python train.py --n_layer=11 --n_experts=64 --d_expert=192 --activation="geglu" --router_score="softmax" --router_cosine_scale=10.0 --router_bias=true --init_std_router=0.0108 --norm_eps=1e-05 --lr=0.00156 --beta1=0.95 --batch_tokens=131072 --steps=4925
Below are experts of layer 5 (counted from 0) of a mixture-of-experts language model. Rows are named router (the router's row for the expert), gate (a neuron's input weights, with its number), up (a neuron's input weights, with its number), down (a neuron's output weights, with its number) and show model dimensions 128-191. Each number is 500 + 50 x the weight over its row's rms, rounded and kept within 0 to 999. Numbers have three digits each.
After each expert's rows: a language model's description of what the expert responds to. This comes from a sample of Wikipedia text that the model never trained on.

# expert 62
router:567518467469493426449533469546462531548511445345552503443513451524509466464534461529542577531517574426494520620545517516442428504463497540557434517472358525577500521459587541574558471520519570
gate1:447477520427512477543421517426585519513482576566526444613419516432463509603515505414416578508537496578530447470502472516495543502510444530495519491372500520465550529574504555541375562580544444
up1:500489545463504484453595483437577445501537476532521422473387486422488515491424521456518483513471424492409520483413498498441498524513546473479475424539467450442505404567461547561514398644506535
down1:572543437518523499477496458402524577446461586450448525490572516553485611484581522564523505463485507455507522488560498526475478531478451514554468428533513487517485548562556432517493452465486526
gate2:514452549481496510518513477489579511512447560578560451514510512472469545593532447436489379530482533565531580502527506527488544592533419599506520451537486518515448566539466521453536486440460456
up2:559464421532534501528561517622578542467485461490469385448471494488561482478651488495516522472528511483578571534481489446429516520531442583543473416570403559560542583600494496453529444531457462
down2:499474593465445583590518456553569566501530470539313556434454567499509489538497465461579440497509626410613535518492485476566520498397493433447553505440514559560462506432383461362520435484438464
It responds to: Table cell values. Numbers and blanks inside table cells and semicolon lists, such as vote counts, years and scores, plus labels like MPC, Won, Nominated.

# expert 33
router:441485546555456549510532513487513541448541474383349516452465558523484511424509577473545439464501516444538452546443523507494483538450463507555506554466567571498473427425486436502567556502438529
gate0:546579456481508484503507433509501532527421412463553541537557450499425446587495455500474518431522481481539600520573514520452472466539521521551474455515460456526562477555493562529512495505585425
up0:483427540408352513528429480572548459497430520543499499427536490516576480497585490468517483493394531465538468485404460453453444488508490604567477479579471435476452547515498540512438485594528572
down0:560420537477486476426553555455627519525519471557473477543518519431546475447390463505412474520514477572516475466477408537468562543441535416510533511436470458535546534486537460445503554408531390
gate1:440565559537545534452510528536501475491529528519478622467511506437543545585440439432567446543429500541423563498464356500526443449494512588488481415603558548501420376478464459491626501449443554
up1:533463468547447441467500600468366489484518548515500575516439587565468640505556504576491483559456458539467490521568465492563447466525452449543502582503495484530494478568445487464534465438501488
down1:531502609528458416412550506453513546519501582448471418587506545501538481517439501548483623460502404655530453528458514530488595545414502450549477397543422548493507557496589494539529556523474514
It responds to: Table cell first tokens. First token of a table cell or taxonomic author name, usually a space or capital, such as Cockerell, H in Hustache, Williams.

# expert 7
router:582570513525539377522522595461464469480502456550477484541493521415532509506541519569457435399390478595495531500505480544502541482472532469434546488438528480445581511515471721521547499469499410
gate0:516410528455456482480558484521602461515533572407503480345642508579524474470514551483545529489542553543480467536491508502505470512532502525504405405503537573509446512553476423581393482507422527
up0:494504532529425585431515418498405544521442564457524472491530470483554539563492439440568573632492513494444459390511517519512497476528513590512373509535460471437613543511439547481500576497485568
down0:516545515539509498489576518446431467636478548593575521497431489391479443535503526563475555565488542545499541493478545420536531445510516503580479499512478443527459522466543514521468534534445505
gate1:499470517513481475496490480563521464550588575463501551366492446445437440559595501494631472503459456565482418429491544490550488590590472568449506567500522581488465485449540498568459468526434533
up1:509453564578513503496472477511505536541515562524477443501487501495454510610475444521512446498468511546419471429451550501492386513532473490495495548426543567467533476493540614470520503514487528
down1:487607524484488477476523578436509622513606591446565470454487515618510509594461585409429478511466492481492518497531536434548455497413438412540503573506512546579490492440500569497454558510444440
It responds to: Relational prepositions. Prepositions linking a noun to its complement, mostly of, also as, for, like, including, plus wiki section markers == and ===.

# expert 56
router:538492534619570536539485411463432507494520516462472478468494454480458556479439456517517462435523448508505454437478512485480550488519526482482419538504621442438545502417573607514481441466491499
gate1:553503556492518506387469511551426420488500469504503456572473431551466477596553483579528493533393509483459474450516457510446486584524615454455623568455491513543519481540487478553500466467465514
up1:491474465509559463520447562500453497533495524557489572481528485491455533522461518580463480483411373527501482460484594493507600527631550548426584458492618421514536433552569484525357548528495466
down1:435492517485497458507423538469432351449446485500544562439535521571528484500445502587462508482515429480446515474518530518436478388555515499554423439501491521402491494442502416580528413526523549
gate2:514451553486488514441523476536475472596614425523456517512532535466490511509532571413451581528441450402488458492597497585564520480526449450517509503492501494449544562545535522546552414377479458
up2:504404511518493538417574432516476464555624483479540615564483530503516569499446475481492532586466458543472509437609492577542566470497478483452423500466500508487557531547496505611503468526409494
down2:510528356514483520456427379484539596484553433588621463536399522478480565427536482541512440479522522484428475492533472478444442500567498527510498534483449497454512571433504449530450564466477432
It responds to: Line-ending breaks. Line breaks ending infobox list items and table rows, such as newline, pipe-newline and parenthesis-newline, after values like years or names.

# expert 2
router:515545486491502523460522480638471568490440454450431565494552484456555438559514506485453535554525500411482500537448425423500510443497550493472522507528432550435443576569395433529552513577561474
gate0:593474512495560565488498566482517536469472461491478539498507475491537510488560509585592454435459558482452480497515445544484444435506462445520413501467506520517496457409401482466519408501519485
up0:435516453408429443583487464398507460552529543548540512560475553526510553470465537550458473585511544535480523561421534490559453568536531554394526558459425534474453504511607513466470514500442461
down0:488560546482491411449526566507558488449488507461468558512485627428526488534501458484539423516497419611415552498534506418543509543571482498526489478558423415509422521605517491442540491525532508
gate1:517448486541483512521612424545492569451434555476606561533516465487581454597523466530522509448529426521555455462466512540518527501435458476498533577446450469455483504506517611465558475543480526
up1:528434443479483483533579470515445580528523542506550540551554447561484487565629478538396475428542448491477521491476469509440577485459474549450558506439408486435499519527470466479494390495585401
down1:510527417460396460545510531466557485506536504553555437537543447433627492447396480572503514480557545456532361470489493557521502515530551551520586495437553434459483572524546480516502543450534531
It responds to: Plural abstract nouns. General nouns, mostly plural, after adjectives or numbers, such as systems, issues, levels, areas, versions; also age in birth lines.

# expert 39
router:500512519560545471522459495545479444445559591529487421561470559532450526585532432532447558514540396590552563454525579502520470470567530545492450529473586483522586497515572560493393506584485507
gate0:490449457546603520491478541530483496500452481541531474531501422483597464495536489503540540515483432469532530518501484470450525468459572465463604425514488520468543439488534473541446515495579501
up0:435557497488522487495562519564506466537577447498430431428461415535572433411555465508429519514529504480559455409526575587569558496492526440542573501491427478526424499457512607456493524579524490
down0:493500494488506545568550561428504449520461443494457564535462491453531448497479554500542545493490458584486443537581522444513494491499453482570473433586600438514323520504527480462460475576576547
gate1:538583461493558486487448480521550379556488495542436568454557567466438433503396478487484545491435509500437563542475496443435478456524562405491535417502540532499540497536503536492522507508468508
up1:423482476531509567454467519498505503516483434417584491463506478477444545479553444538582488430577532495487482536518476568513498427474535595641479524593449410519502538495493486456535503497494554
down1:525435503451473412473463497487546462507492499471466498526539502373523509497541551447543506470456564378425456514403458579403528544509502493542564498447440492521503463444507527412534425452471485
It responds to: Sentence-ending periods. Periods, often followed by line breaks or quotes, ending prose sentences, plus some decimal points and abbreviation dots like v. in case names.

# expert 28
router:507601523520480520532524494547435501459530488463473482457501545554546468558527476547500577397519494536493581498533514380523530443469487474480483565543560488575601511452445539591614459563523449
gate0:507567399468465453458399484447421470609429591446532435514484507519451507482590502424535489443467514510519492494482518454496439480609513528562466520398439465527579517512481491403482471469471499
up0:542395432469568509515495500436566472556528517493475521519610496506449430420635420487450470505475556556496458457559463543441502511531582575373492482447512485515471547472430579468518445503446605
down0:414484541525443526501519508479548528505536436509487522482552524546527501481592484558429405455552482486459511524555580465490518521485535494515438490556601474520524503445478538479446570501491520
gate1:571434572541448448545555430662513611450541510506525497496504571435536492514439545625505454477531461558505572501608472448417567497563595513450475562655558465467524507495527431475530543529462520
up1:452506482441594562476489514490490504572496548529497460540536433518507524436433498517451527581557482446472601532467452565528588628489427490457499461582510469496398537592412539468585455435543493
down1:472611577405474468602606450507584586466464503472459443468533633465527479442463484533500465497436498423528535497395477492519532486603530516535509561394555427464496431429552463439625403543551529
It responds to: Nouns after possessives. Common nouns like time, name, addition, years, career after his, her, a or the, usually followed by of, as in "his time at Oxford".

# expert 59
router:415520515504385490449517491408532480478510527580512548483468500488459602469428487459588477504580459557469527557510515461480571484477543516463497455541530423476492549408533352385533521412429598
gate1:558539470459418567424504542461457496627464497514436505603468533405538485576470554483576479521560475379385525474524551397519502463453532510492592499520389518481440422404577501441502596526528483
up1:559488450565463435490552594524461535522498468585459539451404429493499606479540436529467510623520459520531480430540558603521447581513493499477512422488545436578470614541476411446546485455483484
down1:491463515514510487476496542434574575420495489561528387391505506512537511480464449587488546503493456528470494445478398501403536503508453530492486487514430481468457506518538522480498581496546551
gate2:512416574428461423541459461512533493503537436524535385444561563538428499486566572450505475466518497497461498461537475511448444440546473544481504582481489478519411559434503580493471457486445526
up2:474466568490461512496426499510459458513492466374537422461495531550429517468619469450558476458525493531533433523592464530416454431581421493531468584580564434549447613480568510464614488494430445
down2:510486505494460533527494485494601498576504423452524516507396530469503516448503442432596536502566509566506425497469545482479446499538452416510544387424459421478510616614590467478472535441532540
It responds to: Sentence subjects. Subject at the start of a sentence or clause, mainly he, she, it, they, or a person's first name after a heading.

# expert 27
router:457462558492534524428506467416529528442457536498469404491369523521471478508513480516592531536597507520496484539482499503463540456461500454426467456514455440546488506455539407441557446531425607
gate0:477382531490450510477583524449478510505547531548568523563515463483511618465463496613416498536558498576451534448435531570496560467451621496495569375538493420498524551503461464478478501441543596
up0:483660475482444436462459503475527485419565444588562562511482550456527466533536507443561464462567381531518501600532532442578487523493414432563512554408375454523500515444506530449492463480574490
down0:551535497550567600469461501545500564462501498454599529466526493542502473489490520462511507483491506511449498511498513488443420483449528458489423474477482565455577607564453399501479574538457400
gate1:479516482550519467445410604436502403573470492437489484606479448535522495480461554499479496383516530466414537523512457579455495463497483435454537482497430497535465432548506519511454430465510484
up1:469553479490452547521463500480530494434474613507428518551506523451511537403403519498491401414420436502522435508412486449510510474561474564430558522475482467524520426447522568493475564468536520
down1:577417452477494462464403495411457452493481465499485493553468552511454544512612574493440440546531526448485466570481491589383485563480414475551526423536444529466509495435490563472542522414532430
It responds to: First names and name starts. Given names and first pieces of proper names in credit lists and tables, such as Billy, Don, Kate, Ford, and R in Rithvik.

# expert 58
router:415548499604454440523550501493466429517484497497417499488619491515499515476491519544466509474458509384562420391426489468426544516542465485499519490507622479546495494476567549530508562496538475
gate1:549546473503517526514576506601518478463510537503566439508505451425611465390482503524487494428508473498582519523445387478576469456462550527492562430520531507471579480544575472512457536539520456
up1:478507499481515499436527548402536537442527452525470588491435541535429554486462423430498497607509548495541551455601508455559549542496566442422447463446538516497490521471457502430571571500467556
down1:475524484521492462483397422432555497500449567555526515472441485515494534609483495530595504487435558531523467403445473562477520521584437451467474572543480509438449501454413528510470534474607515
gate2:454509461502528575581520519424453481485447416489502504504436483465488501427429400493496550529558475516402531467506491523555528493580555414533463459541493515506469510447423487563522426512452491
up2:445461518490455502431392480516476579588543437441569476548513563513438569553511446514495535505454576535464494548506453565471487451475499525532441523468550478471494622549475485415459487520513441
down2:401452522413395574530493448452461571439454511605447472511482528573467473513449506567416463511503538510586463488444494490524487439490397540544430508502457464512492487520498608425480559537570470
It responds to: Number pieces in dates. Digit tokens, mostly century parts of years after dashes in ranges like 1943–2023 or 1901–1980, plus figures in score tables.

# expert 13
router:435455514499402555490586529481568633420472493513504522499404485538499479388447518501502304480459554524518523575422495537596596507520484557486550525447470540530454517493508364450425509532399421
gate0:415461563550603518398508439522573575484561487486554450494546504544587502524534480516472527630527559489450544419536558451456594634400542536491505501559486538473543425496543518524459527554595463
up0:443519604489478511435518507487593565556516433487549464536478521551491517486553498477476490560548532503453486443557485511495533594379525548583504436540561514515500410471538489526486545486556543
down0:533487577491461476420567560498554515456493590564413430578445531494453483495402440448530570599566503459421569436493463498403460495496474436450533485457437525484530457512626488492616463538475565
gate1:551545497448576522426498495471487462561576489568442421477475513479491592473481526454530537446514462577486562478450467514465508520535601434447510534553482505505514424470560498555521473554551523
up1:542508463491523427551515444545574431457485457460462531474543476522501504548529480507505501469456438485501453511592434398511409506482477533554543387439509485528552547526451527511423463433484519
down1:491497492559539509491535480504412477522477397502524439528542470507524470567528523566640577551458432573449436461472454488532519462429538456548479463516453458475526607540425402594443527536521470
It responds to: Surname first pieces. The first word piece of a surname or second name right after a given name, such as Jones, Singh, Sm(athers), Lang(well).

# expert 30
router:343538490538585469489446512419572400444513435482517490515540490574511512489508421515441463575482531486492371443434597517477418441551531491574482523521582446546460538536573543521451492531599522
gate1:540528547516555445478507498533474481532576490389455500414441496458509488535558516535541456473572513405499546565511450437527412513462548529522523496510550444490451541430485432476527486543472480
up1:448512520422434470494554457449503414625529515536447578473455551485450481564477485549476440517534520466401516512481542500570460566432490506546426512423548563479363566443447467536468458569547556
down1:411521514511473467602557478563543495511618458629464514417513540487617473521465461582556430392494482509531514479501498460572483504579454542544470530515596484500473458466497455484476493543471534
gate2:559531461531508461523480510471423559521524563513505580594551438526510525593450563497486551524618485524563522548414518401519419481491521478528547493569424540445454432480509474465447488498522476
up2:518475436479521519452475491499499501512499488513543484545420489470489579425492506417551447503467524462456481555526502462487550467453546497562482453527402507498474445484484534541538381576387561
down2:499446450542575559448582495475550505574480507537550568428435477412460462488534427482462526469535541547492519487535544436522472484506499469469418576580491441563498443557489601500460541508480525
It responds to: Measurement digit pieces. Middle digit pieces in measurements, coordinates and statistics, such as elevation feet, square miles, hectares, decimal degrees, table goal differences.

# expert 29
router:456526504500578492524488444482453495457493546492474505454494507566460476452420504603496462486578468502523507453418500527475458448424543486423459544486546408511504545541672519479466404528504533
gate0:442588504472563490523483523569564608476461547379471516426656568456553540492606467528415507501538501532601461531551475430440450425465504489528499510520528528487534543548503580577510555503528478
up0:419455489536485431453543506500517428616500439492458534521545491468529557478473439553451555484494447535488447477435503440567444551497448471461468517433419496439534531561492465537457506473574516
down0:434537529499541625515478527487542455592546433468442569455461565495580538460518472511456452522550483424517538491456463468481445483486493563526487580507527562462425515594526562586479479559608500
gate1:503527445519401487466546547547547437541584436527579520525569491543512507571543466473485516463522504457479558500648498446489452501513547479526515528529411538475577502456452587607498541528554467
up1:582480468558524415448408525585472409473535490438515462386471530492510459503471570531562528498400512541547493526482500468476436485513451441549548521542423553433423480461475563585480515496501516
down1:517556529579528529487494426488505502583487479494488532518422449504507506545498439551561565492585432529483540533522534588441449449419572422583468448557442478502527433485531493472489497536472475
It responds to: Word-initial pieces after articles. First piece of a word or number after the, a, of or in, such as capital initials, spaces before years and scores, e.g. B-team, 2018.